From a checkpoint of a small mixture-of-experts model trained on Wikipedia.
Experts: 2 picks a token, 32 empty slots to pick.
Training: a variant of SOAP for the experts, 365M tokens, 7595 steps.
Below are experts of layer 5 (counted from 0) of a mixture-of-experts language model. Rows are named router (the router's row for the expert) and show model dimensions 0-63. Each number is 128 + 32 x the weight over its row's rms, rounded and kept within 0 to 255. Numbers have three digits each.
Before each expert's rows: "comes after" lists some tokens at least twice as common just before its tokens as in all text; "gets" lists some tokens that make up at least twice as much of what it gets as of all text. This comes from a sample of Wikipedia text that the model never trained on. Tokens count by the router's weight.

# expert 33
comes after: " ", " in", ",", " January", " March", " September"
gets: " ", "2", ",", "1", "ra", "sp"
router:109147112146162123170107136110144102063102088139128139160132109099122110137184134113158101150168172130149151090121108109091105152081167159163173084134105106160130114094166175101128073134143166

# expert 45
comes after: " |", " the", " of", ";", " H", ":"
gets: " H", " K", " F", " h", " k", " an"
router:115124164112097093150135120122107134142168123107178114071108162207096095118133095098156121071128107129118107174129120149104112170135189146115189114093065128093145085110129182139161103160094128

# expert 21
comes after: "\n", "\n\n", " |\n", ")\n", "==\n", ")\n\n"
gets: " M", " m", "-", "M", "=", ":"
router:107149164195088120102158132138168153145154112143147124105126114189091109128093106108105126193127155155175099150119116173122177113085088154127115124133131081124083092125119099153071137113097188

# expert 59
comes after: ".", "°", "3", "1", "4", ":"
gets: ".", "3", "5", "2", "1", "4"
router:156189136123116101107132077119133131073097141144174167138165146176107156135164151147162147151177135107105148095153083127133134053134109114148123166093037098063137101163088140119109177123111115

# expert 46
comes after: " ", "–", " (", " R", "/", " r"
gets: "2", "1", " died", "ie", "ich", "ain"
router:148151112087119096133107080138143137124152125109118160058089122140122140142191093149154148116102144175092092150137102126149159074116095126193125182109209153173205104138139090115123107090136203

# expert 10
comes after: "0", "1", "4", "3", "5", "6"
gets: " |", ";", " September", " —;", " January", " April"
router:120138150088167080113178143052196023122127040129148118120107081088126126114126097189172160162107103139120181093103132136135079147105188159099153056133149114080155147143123096166147105114121144

# expert 15
comes after: "%", ".", " |", "0", "5", "4"
gets: "%", " ", ".", ",", "|", " were"
router:096093086137151139107161127083193114125125137115098148146106110130113142188127087130131161150149105135070066101164075107135133139204130107186102107101079139147162143089224127121144121093164091

# expert 3
comes after: " |", " M", "M", " R", ";", " A"
gets: " Mar", " Ad", " De", "a", " Man", " de"
router:085041184165130114154129147122119118177133125128161145088131088117179137120178125117122117175129117117128157138119118127077140101139092143128179121119082151130112109185132119192158090087177168

# expert 32
comes after: "A", "S", "E", " A", "C", " N"
gets: "A", "C", "E", "S", "R", "N"
router:118137107150078143186124131137111153073109159144140152073114052112136180053117091105109172144106082159138125160115155159147096110157121107143103087073142136147138168184122063124150179108121188

# expert 8
comes after: " ", "1", " (", "°N", " /", "."
gets: "0", "e", "6", "1", "2", "7"
router:114085118188135152114113080139131103163054115063161123096155101169143154116152117107206169178141134129118162141114125133156101138099121151129097065160132111185093055145121130224117161111132127

# expert 35
comes after: "\n", ")\n", " |\n", ";\n", ".\n", "-"
gets: "-", "\n", ")\n", "|", ";\n", ":"
router:139134159150163113145086160069169136144088142153157071117129119128173133190179115177192116130143087139098147103129139196124099146154099121108125083252132133125166134135170087147090175153102099

# expert 25
comes after: " (", "==", " \"", ".\n\n", "\n\n", " =\n\n"
gets: "f", "B", "C", "b", "F", " F"
router:136108095120157091121112135104115089102162122140144125109135120134139095065202119168117134124144091107197123100112108148121099169127152152167171105101119107164242143171095139112171128152102128

# expert 12
comes after: ":", " /", " (", "-", "′", " Born"
gets: ":", " ", " /", " (", "′", "born"
router:137081166194126128146129193096166057120142144186117148142149134153111157069074112136142098156166138126099123093125078128143109140111089177127131142084090122085163111164111132127111131125136115

# expert 17
comes after: " |", " (", ",", ":", " the", " \""
gets: " P", " R", " W", " V", " L", " J"
router:142146108109150078148096077084123115114102190129163208171123132116075162157139116108110117132139129170180158111112138142125048084136095143116137137112127131083152079099128107125131180117162115

# expert 41
comes after: "1", "2", "3", " ", "–", "4"
gets: "6", "0", "8", "7", "5", "4"
router:181169074132115104170140139155123156131097124117190134159119125138126124098063132091079095104144082216156115098086132116134111157101136076147160093123160108130136103136137093152111125169118160

# expert 61
comes after: " ", "2", " g", "b", "ar", " grow"
gets: "ar", "th", "b", "7", "ing", "4"
router:108148088143117150129126138161108092145108096087118120074148111143175136098109153132160177116070115168186116099130104090113134145144139114106172128137136180149139164104097152113191094157159113

# expert 58
comes after: " of", " the", " for", ".", " with", " in"
gets: "'s", " his", " their", " its", " two", " her"
router:147139187086112113140149169129145109085104068146159080135089123131130138110128178108123126115137148170150115139134161084065161097124115150146111107096142136134086130164108095134129129198092103

# expert 53
comes after: ".\n\n", " |\n\n", "\n\n", "s", "See", "ography"
gets: ".\n\n", "\n\n", "==", "\n", "===", "==\n"
router:152136120184143154163128171137081111190145175132066083137068155117151154111155172127139098137077104122126117129065211138112120172129174103150155140151142180110099103140094037111080188091118142

# expert 60
comes after: ",", " However", " and", "ed", " said", "s"
gets: " that", " as", ",", " which", " both", " all"
router:099150122161122101132140110135147157132141086120132127087103106088114061160147107074154193135146080097199113151153138160113090092129124130129144182128103124095111135152094095177065131076160186

# expert 0
comes after: ",", "s", " well", ")", "ers", "\""
gets: " and", " or", ",", "/", " &", " to"
router:068172118111123141165107154198121113135081096093158128119129168093150130109126083099154142174134117113153164117137072089108163061160110163067117130131171176135084128137149139179111107099126107

# expert 40
comes after: " the", " United", ",", " New", " U", " in"
gets: " United", " New", " States", " South", " World", " North"
router:096159085171146083166138114126155145049137171089175098136151162150086114106093098152164161148079116144110134139143103117088141189152093174181145089146123125156110185116127111164094201131127139

# expert 30
comes after: " of", " in", ".", " to", " on", " at"
gets: " the", " The", "The", "the", " its", " Its"
router:154182176101165166135098138162148133154170137142179156151133143116127163072093132133120072120102143141141117072111142136069162093133151110180101120178113139075121125098117125211175133182072120

# expert 52
comes after: ",", ".", " due", " However", "ed", " des"
gets: " after", " but", " with", " Le", " until", " before"
router:115157121146148083080159123144141120111115109145131132095133121148192175159144123141093158121101067132150157096132090141137111098129135143120153127166120107177094159148186063142169121162153116

# expert 20
comes after: " |", "|", " ad", "c", "isc", "il"
gets: " ", "op", "if", "ip", "il", "'"
router:094128116111170122101139132103085099129112095125143140140121113137200101115080063120131127123121095134079150134118129132106086100137124096154143109098155149184118162184081106159077121120065173

# expert 44
comes after: " \"", " |", " (", ":", "-", "=="
gets: " D", " T", " The", "D", " In", " d"
router:126151087171125161162089126079112056122161094132143141121096148157162157120136068071136140113126165091163137134082092077136146096174100178134133151132131098112165173113155182193142158040125157

# expert 24
comes after: " the", " and", " a", " to", " was", " an"
gets: " re", " ex", " Re", " dis", " qu", " inter"
router:136115139143124116073102156108165124135119156094153110159122070036103129128124142084147205197155102116202150121165105076107136093082154178084120144144173152073125132121166127175189134148101147

# expert 62
comes after: " |\n", ")", ")\n", "\n", " MF", "\""
gets: " |", "|", "-", ":", ";", ");"
router:032127076136147116111057208164131137114165163117103096120102120125111153150122143107119112179141156154131111115117136130127161125086159110232177118145180079150142146115166180114169136171133105

# expert 29
comes after: "0", "5", "4", "3", "6", "1"
gets: ",", " October", " March", " September", " December", " June"
router:155186067110108066160155125148130150106172122083165133109111079140194128114173129127105146188095117119110186109157106101119153139110178139091146074084071055082095160170179125138142122148145147

# expert 63
comes after: "3", "5", "4", "0", "7", "6"
gets: "0", "8", "3", "7", "5", "4"
router:172125177108075109089169068073123090112124129068110095172107084134163095134148112120155102111169195145137099126137169131106163115160121171117169114162053157132165116096126109162146104132207145